Weights of a small mixture-of-experts language model, trained from scratch on English Wikipedia.
Size: 9 layers, width 96, 12.7M parameters.
Experts: 32 experts in each of 8 layers, 1 pick a token.
Below are experts of layer 6 (counted from 0) of a mixture-of-experts language model. Rows are named router (the router's row for the expert), gate (a neuron's input weights, with its number), up (a neuron's input weights, with its number), down (a neuron's output weights, with its number) and show model dimensions 0-95. Each number is 128 + 32 x the weight over its row's rms, rounded and kept within 0 to 255. Numbers have three digits each.
After each expert's rows: a language model's description of what the expert responds to. This comes from a sample of Wikipedia text that the model never trained on.

# expert 10
router:108144071125096106062178085193162146100151169120102118136108116143124132099129137152180097126103081090133081092116082136163148154136126170150093076111115157124127159115122170201086154079174147119104155137155083149165187147068107167128131099134165129110125092074157121118164160166068118177
gate4:138156082121190118048155115109145159138137137153172140157141109123197142138087159128134141170193161104119155158164150173143139118088138073077101198172131133072131081116107146093117159134170129173128090134153117115127119146194108102142112122101154152092101085161128079047098095155097124094
up4:155080126133114132084129194119171180128103129098188152124104171109103128169140123126120167109102173109147150085147144162143130075145067151162086150139112107099104110158109107108068130080144202072089189175159096098142161173104133164135171099106172094065099129116170154115133110153176104135
down4:132102157166052128093116155189063105150116170130136153100118174103148167110125115082159212110126143146148179132128040125155137125154124086137123132142147103155144134173145133155142141151116112122132114121098165096100145141151061064175082174113054067170076147147150157120149132110098142121
gate5:090104094046154096144104134112143054168127189156153135098099128178102099117079103124141094173101125106052191117104144154132134096154133119096093081146120091082073116113112111146075127087111160086091188135084137128114150122123093182125147137115174080109124167117175129071129132169129121142
up5:152147188182129135112162131178101054176158115107147132116126117172138134105187094080144140089148097124157085127106151061190141107099180057079146129148151164139138106155135196136129126108142168149159118119148094073122174115120184142128099105210154158114107114109119139114145179157125115088
down5:097115122095095149106078114099098109133103171105127167121139172137141136110122103078132098146115173122130116133131156108114189118142102148122115070174112195197061129087065077151173160101118122117147156104134096217121118166202072164152128143124182141166161093115083131099154133109161142095
gate6:117100090109198166065092086087162138105114142144139129106166102117072124136124135132141117128220215159154121147143141162130157103132087144125104071175167141123100150169062118132126148141076184131157120136169141138079135108112176138127136159099150124084172109100176165157094137162076109090
up6:175106176148095108096155129115096170124088109162123125148043147129180110155111147156151154111110088117088116129129137105142167094122146216126132094125151104076164106093163133149174126158125113173179188127091205110158090210077146134127155153121131155155100140153135118097184142178149096126
down6:186180138136134106122126153150133150134150153171075162103114181123108145136177021141102135182147080139121167102142128098104065142120065103180124143119080124207143142161135138165165159096126122137135135157149179107171149116120129069095152111162132079081101148095093140079149113100136106095
gate7:104100150167175121159154107103091132139078158110082079145146207138136109127115114139145158096159139107090108063164149108178065113152138078131138081145152119156120163080139139124170155123116123149085191099154159122102146142104130138118061111143160041149081178166137133113199169133122085135
up7:148111143140172133122131137110104101116089077079070180184135143141167138084124080108137111140111124071163114137101084100142084149146081139178190136118156151206141179130105158195141151188130128125153132131046107186156098131123123153132157094142127098098056157096119123112161116123129120185
down7:150165164173087144131129207108131127123087142155141121125137130155103171133129145099114168051119101066182121129179098107074164089122102150157141163142081197097116142119148091149162101108132112079107106158122135166133115084102110084088069114119100143131063123115175135155192101141176112186
Nouns for units, directions and physical or census terms, such as km, mi, north, roof, householder, males, in geography and demographic text.

# expert 22
router:170123150091079125105151116178127180065144121113066100164048088102103156068141068173131122196104106115162104158128118153165157126156131172157074095158140146111110184102111157149100125111152141152093098149161092162170165187090127139113105115144102113143086085131170112158168113134086150122
gate4:111138148108154163090097122159104179128148132098114097125151129119169149076144120105126066115082136126124111163132138101126167100155083152085144088129072122140121136127158145069177125122125200088078184084087090167096099182153213114145126087187101108142126091119135099070128094082137097076
up4:105145130133159077161136195114169049117053124114186185134138109115145122156072127115130211115139088134176093083075172139124130170108137081131118091155115117117157113116107128165108147180113107172135107177165086100151094105140128128128073148113186118124161145108150146177125131106145087183
down4:125119178127124021149073109178133092128119159124146113132157128107169115121192171140150112150108079070192113121151182144118130130100149098172162126147115131139172108111108175130139168130065126173108140145121092109182141143129187176041160132169171123117100103145121128074168128117117147103
gate5:153169141126135131128168158137157093145082137135053115194114147112107106113136136158210070132048132061110153117144141119117134139096098124108115127109129114141142124156110130130083207157139145165205126180084170097180154121083189135117219114136110111122134094104129125122151158102156129102
up5:150126111163126120225115103056113126126166144120119097085120138144118124151092074118130201070166062147100076111126113080138099180102105154108063127097072142105116133138108131132169049127141112130117113101099140151123197172138111136153119115111188131089190103125165157133140128137155093116
down5:155180127199178097127078152083126222131183144123140066090186138204156155116070156149121164142128082091106091173101136153135131199074149089136110128138098123140156101169088093110118112124163150093105069128150132161077180132137132140104115139123162129093135120140112142127130136126139105106
gate6:140082182143110132066091097147135084108084164188102084166094050123142181128124103086115144110117147101087121153098138071165145145132141130142073112133140128097092122128148137144114176074117192092154138155108168113108140118111168137083056147182104090113132044119134090131152101158159141153
up6:167162109131107156111204146109151152076184099083175143144187120116146126109154133168143118176078106116150146122170114148119122112144134090152175177130119116123171118058138146124118122113148103131108096171132046151120109130097088129178176025101131135102101146163153089057114168125113141102
down6:118136073142079059135184171147152153122108172134138078142207089113126104123100155132120201154113102132144072158130147139114160087147147142098147170144148118085145138131155164103102107112133175151088109216172137161132171110108064174097159110153132138163086114147110130133175116091188120166
gate7:125135180092181137061100168153101144112132108126156115157124086119129127125153091120111160103190136093184092102061118129161134129080126080069159129163070138179084197169127119099107102108092167138152117099152134106141131221155155141090050099135158109113119127136135144138127165153082153151
up7:142101140185111134141163109128140116147119134128035115103146160142144177101141091157141129173078145130060165112158070137081133191145129118141119133119114109088188108163136116150096065131129119160088062141182136170151181095074068126154138173089113099122147165111124194141127133133185120150
down7:138116172123093111075075090137146131144084168111128127132095175149152068104084130146127228161117103079144135155165121133138177096174194137129123067174087129091102102191129139161120142118074156106131173154089182135108137148082151135185133137117109123080166148157183104148115102152113142130
Commas, and, or, but and similar connectors linking items in lists or clauses, such as North and South, under-16, although.

# expert 13
router:152123090107092102112163121183150139112157171136094090141082096115159165075133137172144096139074113096145094096115143134132171118140125161215102075116114120113138130102071150188061105171191147123128110146158107148131218135099133154113103125184095081093121088159114174159119139166096156122
gate4:160113158169158164117093127172141151065089145120180161103134120099200091132122138087097121158133171100196098126096148088103186159154194143089159079101083171133163100141125106134141091087172142150125119092143128148164205124124115152116177090108145117152129071104081166162129155146141165104
up4:145084171029156164130070145155108138106135102099163152110139156113127124142067180128156138164145158113089118150135140058112096147146105084069109078100080123090111137099108145145086102155094159144082199097136090167164133163124127123094139097155166183122077108090120149148104111092128135075
down4:117104151128155100061128085065124121124122147192171109120173181144089111150204099137118114181112120119108129106167146128095135133066059123132095166135147167168158147182138111083125069100123199083153123146101203163147140148148129106099104072137173151160134155136145145125150176110136130159
gate5:111060080171156121138155116134179135144110102111208123165114096197156122100113122115149118132095078146122098136176161137151156097111081127147104175170126174137138141096043109066137152092118101115108108082179133156185109138173114117165118146081067137121120088109171133111097144097134188108
up5:094132187103184099149079141145080091158104060122096101159099094170149110125107074117123139094202122141118141149121109151079109171134129135094116104134115109111136145190166118167163134081200129131131162177084130136125158169124090095107112117087099114109087078162090109139144041171162140153
down5:117136225147044086138149113168169144178111164152165139125105118079109132152173152148108114083115141107141065122089103153146134161139161104143150135105122097158095179132100152116103138166127142137133130115115084054134131078143151150175126120150111175095105199086106111142081150116092063073
gate6:105130145088067105053150078130126136093136089167130061135201090083140073100116115128184116137133096098153080136103123102175125133160158090138126074122176065098109159083094124099143119174145188165133131142104122112096151121168141094157177151153144123176136116121156195129150156159108088135
up6:129134104116131150127092148146076108133140062117167143064123153112159052159146073145146110128107129114125044114121136106166147209134148093107152131078140083114150133132111135076103121116165173122187093116129102120148134091092148070186137143081125127115113184121137149144123210109194139082
down6:084093128108104009094118147112120118158127121127181099151154127104103060160163132092153147097143143131149111160149145098132160089133174054128125103110100083159132120180131173109165118134132108182175119080094117147096088084129121094206148160160136162152140063132132171126117153126111140079
gate7:132168109122132177083115115103119091176161129132079189101092126215082116078123124121145071160153116143131147116197079171138127157137174139121135103139116094118118176137073134106132069108114111147045114159060198177110124136132124112134091149150171082102073109162140129145105132113145142118
up7:163075110148141115104121097105088093112100210097120120164086148151112154090152134135150149091193076115092068092102148172123123090103149131138141067121114089139148176153089102100113114074067165146123114131147167125128156139131128129206131150108167138142113123219098138199160130078141120124
down7:130166083110163184155114108125131178137134120166096188104094120168141065076084178109069156114092150132118161102095108167101059072084143137164157128087113145125153172145122118120157122104155195101071146160116125145103096081111072115157176160106163128120088135104091100074146141123163140153
Line breaks and section headings, taxonomy list entries and lead-sentence phrases, such as ==History==, Order: Coleoptera, ) was a, American.

# expert 15
router:131158054118111118101087110164165151115133185134089097176082079123142167115129143150136107175148107049148075142107082146167171130170135173119094066118128124130115142060135149163111138125167178109122128185165099168149167163120124119059086089158108066116114103138137131134115125146099174167
gate5:158143188179154139112126051145128151190088117113081151094087138125115177180136092072145192133125189119141147114088175096111127165106135135111106108170127141097105163061126121070147096152120134108143150137161106161171162093147143130208160117157197096125161121120153090118134144127073126150
up5:072178106098108135184115134112101084135170180098116160118151098121188074136159100143123157124140101138168146140039127125117114108153138133140123132094131142134161123147139058102154133051154141126095049169147191178091161097152102176152200109080151099099103141166146138147143156121106123145
down5:126091106184112100081084129141171167167155165148092192159138110157107111130080147147096103137160148073092154083114140069075151113152143128086129137146148218095105114084140130132153151136169169099153118173130104122160083107147118100193128143157153132108072108057122097142090136092131067144
gate6:102112079105095142141089131100128156091045170101148090122170114138120102163127207100111116103108107081180105081161145121129148140113152129103155130188165183204104117105120138161122138130079153183159122181079066209151156132124127158136155108101113108137121150141088134195097125128128111155
up6:155173140109172127140161156105172131186145117142124143086047163154109128144133046070105152130163093125070167148114119092100096120119123105120107109126105084107153132142107107178144144118133063142120142105162139131193163110107078102082113125118177151176158106133224151132131063117105110085
down6:056138135126134127123140100132111143073097154104131138094147148105067088075137153110147146138128167085204126078151149093159161103122152133074097154110143154153137176149082137147126076091119129179104126081120115147176116115084106165182131047077126165146105118099067126130159147135186131063
gate7:173175096108104097090140083154159116144110089148116137145152116100148145109148138106192146158113141061085111112153177131087146138109111109149178051137118088214099098086180133155149085126150144116116122155166149138123034080147093155111113124189158115131155118148126061117110105128141067127
up7:121215174127140119098175128118134106129075117108093137115146154143115121119144125153098149103152053079105128092117116130156136142090117174136115098194112122195089104125103120048172126173158128143067137079085123174175032134153141113106146125096128108137132114145137137096177141136190081115
down7:147104075090203124162121137125149120121041075139109159066130095175166173121128068165091123120147107099085165134086069106116095112100172130104184152127134135137171120133162113149108098106154105086162129136062088080115111160122163143155109080099098106134176093148124074102138139171151107121
gate8:174140080117179119152119107166195101094058143073156131148120027122135139112060132120159106168144185113120091071073154122114127125112112096152193096120140147139083172136144146144126123168081147117094176094110098115106124091141096157137088106105153173180106103155091096097131141122161142107
up8:153146070159184096088152102194178139091114104095203153151128156115139121117117171115168100123192148159103098048080144113102147145153144103134165096111147147143070154166162152095111107149149090109099136117146107129087091105183095150152152133084104186151093139073055111107129106120115128121
down8:133105175181141127099109097090148080129110128115163084155172092147139131101132107142113126106110117059088162118166152124138105173113154128096124092157101174065123130168149064084139061119099092077108181108115084106152156123130172152119177149128099084144181136077091175172084133179123090170
Opening parentheses and similar openers before units, dates, translations or notes, e.g. "(born", "(640 ft)", "(Billboard)", with CJK scripts nearby.

# expert 4
router:176097126073099129054117129220157207116151140125128113153069095094145148080135081157142139161122104083165087104135105166171134103181135128123127087118098180108116148106075144158053151102166173113120144146143124140172157165111123142119093087144163114122098070114142136124123133157091178109
gate4:171193175152127111130112109143136110125146144106155151131113164146114138178086084152072159170172119103143117148120103117129159059099175140125180159116087149073125141108090151149129121113107189118131142130126145157148141156127218175139226165095167065087082084119135166162138117133116100100
up4:167110139107145139159162110125104102124071149065129143099079115105180098131126132087143169061101095156145156065114176102194168166145154149142150110154077117137113125091090110088168174137146133157124066056142111084096058112105144115122161067096192102104128121141120139137078150132125110112
down4:188126084105087191124211176130146110118129153101105208137126150188128163124154096119140066109116112149161094122142185105115122139157116090165094111148168142166094119113124112193097121110146093136138115135096097143120182076109111086065113128119134083146145114114072136106136086102108189187
gate5:148090121090116139132155092115150135103088144151128117151104143157096140093085174106136166113111131115193120166156167141094122147125110171090215117055140111103124132080071123115141157118134070215150129150117115120125099093110056192118078156125093158123087088104118106089131119148120127043
up5:099167119147118130118127128173117154127187079144085182141145100113255126144150176129096160106104167107086076183082109112101155092144138107176179143169134204139108152128168097115149120118093100069068135132131149132123135135157138114107169128185113087104110152076148120127170134134131122139
down5:175159159157134100114160116094098167127140104115096137118150154121235115139149133087133111114122087147117105124146119158157066122170125139101099145086127146148053200130152085118101138084113117083128101095151167100077117087068172108084105165104086114196146167107108125146081196114133125145
gate6:156158073153203105148127167146113164151176152184106126076148155086050163171119020125107174099118137109102088148133137146160108150181119104140108114102046108095123088132132110176117158094140154118115144153186108110150105193154084142123126114121094125143103120093130131085099131140127123150
up6:097168145119165108124083120142102078102164152095138127141171138159148137152073147164143150087086120132131105178123082157127084121108164116111163154110170129154108106122145207188141167148082128138143152165159107189183106137150125082131053113118112179079163106090145149120156139050169174167
down6:068135088120163081121172169092098123150144178147128095095074150107119187125092081120138143116114191168082151152178133154176134135120112135118127238084117066138095111058126151167115156175158126095124155142125080154122128100103102127113097109171157155134146124184111126085136085110125152146
gate7:079113148151172157105094112144122204155133173146161073137112118176112123148073124145198172129109149077190077127106152130135149162118157098077132111116147130099187134103093100087124127109119154150132124140147111155110118176045194134131106091119170123044081116146097132135162099087163143115
up7:114107107082135169116095123118145111099192131178157128152131171106089131112188187116160125109084135113151117182121127158085167158115079136135060189171119133136086108117182094111109148100138039154133094115142137127104125194100132110160067133137120204116133172126101131108118067109095109170
down7:158083148119102143126092133191139121134115080089093159157120145148150104108059081154071139085158097151116084088125131144100192135116129066078159174119092131106117173137067161196135174167123150139115098122136117167139094065157141152112103122110173105206127166135122084112164108141175152132
Subject pronouns, relative words and subject nouns opening a clause before its verb, such as which, he, they, who, residents.

# expert 8
router:152117105107062094107093106178127155138126134172126079120075099164154152098137156162146149157122095112143105172103153168198150119168113180127097072129088138158103133053096147178121108149150138189057133172142128159142151164075138119110116079121120066125137097134172135131152153136088174187
gate3:108155175140140138100139142143071115112178115112143197141127142093058148091129143103150141159114172134180181070116113143138094072113101148149111120072218112142061161147135168180106097122172138161115154149109123167109148102139180190112121125137128106141214148165122117129138104139075152151
up3:072153145123116103145140123105164091135097102140189167151132083156165108124153130145108170135086099128098068173123124113117226161144092105106147117175131107106111129179122165087122118117088141087175121084173108148142109176099135114187114139075163133094071099119110116202118111131164063080
down3:127116091142090112101210153153183143166153122174195160152121139147087104142125135163131115158099177087147109076098144109135121147115066151146175124070127181090152165053084084137125112136140116089193162109071110088099121150175103085110121135108155162116141156125096190133131139127182131142
gate4:147096077122135147112089069129121103128135080106196112102085189077130094107050138099162184102083174100121139084097124145193116146112151211112170057115149134091088124122182106156133119160168160123143074107130160155128157099130128105125115107090089101133123095105107151177140133097148134134
up4:214115120106093051135138156187117116095129113114204102141097122155137111124100167100117186107143159192085108147144185099152124172121092099165138090119134084124107114119140126145126107149185169089155128126115152140120164107111162160127122159085149043196162080141132115160112157153171151102
down4:107147121123198166155086156139103103121127107148106041087141147111163126123077092096148107151054149132125154117156109062093123085106108072128161114136122176144153137121102157143138122084091143089153119048089155139146137104151124112117079120125093176128158103138082180085201155152097151181
gate5:106165133145106123160117123088108113054137089152141134093140118159135103095110169111209106155178113062164156143126121143180069108173138142125128150128095173111095067129101124121075174163132124159142111183135146119100102115097064143180171096128147113127151200170143169130138065145102145185
up5:152098118081186125076184084118118154116183131107160146141111127117144148186144134172080121150127145135083135153164107115076107084130109061086088176137139089108134159119110089119149132089106161137157140102173115103181114154168179111114072139123133089156188099131131107148154127101100046052
down5:165106171133168102131170152225077135139146122109133112096175127111109144152128064092131140097138168132099142132106139178102183131139085130141112165115179143110070130119121214199111158108129110140172101103147149130174131127141144078089123113134134140119054084107092112113225118130147127116
gate6:160174112117111112074107116136146127109136162146057133149144163093077140097112145162128150151085122159125122109097167140104093133081165126117083175158131056125166128154107113180116110091133135190089108175170168151169105146138116123112150099092107146043087110149168117132100062050151146076
up6:125164118143139082099108119136171114095124122172096071092181098159150118155084086062116128152138135110140120135088075153092147158105183218191107167123119137093133121140150113105132185132136143156141121098111108105118123070137143116094124135120178149168084172134098165163109047198081107145
down6:164188123144175136088151131070142124149142183196173094150154133149192150076111073075175120146132141107166106142130124157164117155093115126075159092123107067168153163061111112128176139088148151169142074140128107148130132109148099152081068127148148142130111148133111091179108079147122073144
Diacritic letters and pieces inside Polish, Czech, Hungarian and Slavic names in sports and place lists, e.g. Kę-pno, Jiř-í, Gy-ő-r.

# expert 17
router:155184073106088103099152080169133172171162126125058103171118099116180110092140101159157131158100082123144115148166079135180188102131107140154114094134123153153140127093067155168086161119198150129116114154125092187144157136103107122116085039184145153148100107150148132112139149172127123143
gate5:132090157104069112072131105126167058124091109149102118114109123120138125112118084125108127169085114197076109176065054154170145119171113153103174147136108156127109112122151080163137138119163095118131089098087084129128141091109126144155081103192102091199121102160053103159160132160124151145
up5:145098086173081110176110133099149133124113188088212120123076131077172125106110066111168108168069113166124169143141132137110113183122128116087143104128111110127099106104131076168153135128139168125195124131105165102083037102128163161125103111069112118172118131172130154118102175103110123173
down5:128159123120166184145081131091122117104129170131102148125049161159149091144067093129114061136088103157068147157106120105152139160138142144100127088123113108154211155097157132138187146189175090105156156149140135142162136165126155156052099123148145166170091144105085081131128058146124102133
gate6:136070088093118121094185132079092135125134174132082113085119106137134105106145238134102118110122116097105206114145081131114111146143152090154145092161078129172151137137119174094132126124108174128079140180118188132128149132090065114125109122134112109119145149134112096103163085196148112043
up6:094121135162112141173087092183097142233114102192161142100103128116094112164189103107137147125119123142170121150193128083168134121098145098083145143170114154059092122118121130152155119085118142096187111104087109128146081125179138141118070126076078147129108134131150117173110100130089190149
down6:130117132107098081115133112126167084171184096074074143135138176116112102170127071138118069147190055093095142098163159230130172096146083188109067124178115147203146119149155139158140144144127120080098131090106060132113147130144150109133124130133139128112104128130162135127109132098132155108
gate7:142138103112133123148152140193185176134113104154111125167141060115150105145119179102157099122131122169130141178156087152167158101144095132090102157121103163135124098096130158147149159137163141121106062169030142111146188102168074148143146143148205155137146118196113082123195111141091150138
up7:108124191110100114090069124105089096131139140180145138166128192098185108166110073150110105130084107138138180137132095113142090096106147097120169141100113148160113113147074127119137163116138194158086145133118168148173136165178243108166091109126103136107081146166144110152166111105108115181
down7:100081138137049127129181122109132144129069118165152103142147110085139081109134089092137145167105130147188116075120150134119151142180145095122099060142121176167139096125137081090170119137123090094180086135178209067117089176125125156097110103122128135101170106161092113167165099119153167092
gate8:144041124127170125133150116107074125127105141145119052152132138142160153165071162100152146052171124126149113116128142137105116147047136148116106112093096123132178174138109137119087148127110172068099135162108124151113165100132101173176144070158171083134157134119148093053096183137179116152
up8:104124119112156115092228126083118186135138128094144108116132110130132126159146159149122127104169124109077087098166133119148076099141178107082088121074112168109160135162137157170065152104116161121030129115168147096149129163174092134124072137186161127127135124155156204121136127121158081165
down8:108174186125110191132183108119139114092128081137159098099135133185196098087106130159157129133119063195149112132119164146183128156110086058162158140116152187159096146093114124130125171120071086159162118106146113149120113133120129142083113159191125122158121155162122200171152118077110148102
Nouns naming films, albums, songs, books, episodes and charts in reviews, chart tables and section headings, e.g. film, album, aggregator.

# expert 29
router:177096115118060106089139147142132125124197121140130100158142064115152136100139101138125111134107084069149093145126117110171166101178153187138104094143091158135131162097161171144069108131147173102132138160147144145127238201108115163082097084142112116123070118138145159126094155114073145100
gate4:098143153139127167084124108120153169132199120143114155114084140166159136103169130149094119086116096156131097126154100106091126097157107177095134077215102151126093114186130112117127125080097143136141087129093197182138167118089139083068160064155130085147065126078153081093095150150114150141
up4:114144130121155108152104167156108099094136101174179129141110119126147087105126131157161143157086203127142141190090160141161141121070131095141160148095154153080192217073139095119118126132201169130084115145107085123128084158140088166212149182116160145107129107162147092139133086116126121103
down4:170115154135010171196092086135119084098138139123087155086121143083180132086126135134120116215119161126170120103077196149139144129148150114126154140114101121140156112080091129141115151144125099157170153121185068135113167130128124149123140145122104077142110115117114087079108170182149155092
gate5:165124149141099147086128156116119175126177095135126109058098099104146120114056094136098177123102099132110169146109164170095189109139040112116140166111144133137191148123089171051080112162138151147153095212162135118165076116125128152130128136117097121151084119078138165143123165098168152147
up5:137140134139107113151120144152118136126112098118113118096107121041205149110088109127130151085130116107099153130133184133137188115069085125111110206050162110101130115083103145069089129132107122184100149136172173157088137153143144130171117188168077177126076107113129188075117134144163138113
down5:116139128122147166145123168111072105125173111113096114156182134155136099093154163121100081117175097162085212066141084068106119130127112081140164116090143095159172136126146090048157136182159116147114148170139131158163111135106152205133114116111117165069118094120155096162121128133176071160
gate6:117091096141084113148172113094145091069138087153103135102102075147174173133130131138093120140062089066093121171107156072108121161135129136163084105089144131143060130140190181114137172127103141115152120140140108096145133091137122118144096153129190176187131116157167172124074154067128163071
up6:055125107140113151188120159172133074167114173133139155102125189139135111122105143190145105135146122089098131106144190122106118134154099059122137129148175082124116154144110094127142167107156140125104095053149154157120124109056108196125121166101052123164132167122178097102157093119074086151
down6:158132149118168097092119126190134134152109154122136110156212132085131075165099164159181145146176118158166149101168145148173114069109188143118100151136087155109100087082146107152128093088131138107121146054106101121087165095172079136101157080193084121081136099109084106104113144145091147128
gate7:165138148131156129119159159135091169124132154155081181089134136160109115133140121175148153163089131158136125154099176136136124150194105074218164086166110147102152113151098105166130140194187102093133154112111186138059147110082119135086166070200133107173131117085156138102134158111114155093
up7:062130122085130121121062170153134094116061140149137059174108126157160151182124114062109081140164132115087161162079147156133184128127128166102094173148171109182112087090159110144128130159118148139116110083160135112137126137153138221118152187114100113134119159104162122174075090141143149151
down7:180119156108104161115114094111100149123127084188077073195161132104137179125152166112113147119163145157160164080176099155157140171116152111162107164063130116112100117160123196135094140113061162124161099173108154155133129174156113167134080163127114112093159135159158142127127158227160134120
Word-initial pieces and function words inside noun phrases after the or of, e.g. per-jury, per capita, during the, prot-égé, every.

# expert 5
router:154158105112093065054144088212167170126144124141060120119082078135216124131158118134177111137094120094138085167104160117151165090148099137168131125139133166133124128104152150197079113121204138117087120179141091159163151148131121121108134089168137142120140086102174120119172132138112118101
gate4:171107127109139137162081040150094155113157129096128138141159190148125128134092093136140114124189131134169187134139114136146096111072166119101158120156126181127099072134092151145121044095176137158101112141096125190153208115106189140100136141098140141139143127132171124156095120102123131220
up4:192130165132170141070209113135133080129128146130116134179100063114112126139161139115047124162151171152178129145138082133088132116104157172146158139146097100146150125092110126102158164158047067122136161120162115167152121114104061107111158113110073069126084115148102121105128166096172153146
down4:110138115154158138134162140112093178147156111130079124102125079117189162148118097168126145107152026113189125138156108146098146101084118087145126104143142183159068132146114134147077125149189171096111123147198152191129114095180160124116110061081141138115151056147134130154116110160159160112
gate5:152121132089154126130086069154150130144162112141125154159144152197136141119137121162091103144164181097137102138114123180115177173111128138145131137168161110089148195076126125065066154157171118098138193106164114098149151167092063071109166141180098097139090160109131061084131140127167144163
up5:139173136070077070104111142136117144085135134114136066091152101131160160109085114134130142167085090109112145144151149089067162091155131130118130119136092181167147059126152138198111059135101189180120061168116122140116115053117140200155149114125111151119141131103171187122140145100133132139
down5:181093110148133126083088069121155171158138148140091202158146124117161153135144079150220145140141160147161132110102183179129163128154125168099097161029136208130126194124110146161120095140182132141147135102110122149154148117116118102111108115142120177099107110131158118109178121139085078109
gate6:145155109087142164094103114139133114127140147151131139127077132099088173142093065142070105170088152095170111133116121217094169113148157116159129129121091166150097154130123072192099127105108138105098142128092112108146074102150196094103113152160184171101076091095103088121154117096086112051
up6:179113104104162171101142165227091126071137140089087138122076152101175186149173099158143145148131129156129113110120122149143124114168116091166175123123089113106120118134144095167142100120104159138091088143092139104176056168134195097141129115173195166131093127088075105089146162094146142139
down6:097159222102107201110107196098138089114128119118160098084122154130121135110159135162104152134143174135145169176127081123136107133170111103163123147127152188157116116123125073108067101105178061098096090142109126136078163112138114124142053168074103104146111087167145155153078135119094155134
gate7:167141168134140154196131073185159175166111211134107104109131117125143135164149082099165103131171103144130130154109097224176096143100130111112117144140143120082191100180141088151088160067154141127122162086137147112126135096113102184165068101112164121161157137102165139119152125163148137090
up7:177078070161139098114130110126135143149094110128105132115070137159128149110145116054151124118132106105175145142183082130120111121039109143131161176145111138132117123186110127153177128112091144060145067041149151147092147164085107120128141148085067098150082147174100169165168128112159145142
down7:086156118100100158112138138142130170157107133165180153150130119110149107078154105157097121115122157148177097072081140098083121121126152114082157117111127085115131154129162073109152154150181129117109200081066095171172144156158137126145154125134207114191142124066166121128160130147079070052
Tokens in wiki table headers and cells and LaTeX formulas, such as | Total votes, Pld, \beta, mathbf, and "Races in bold" keys.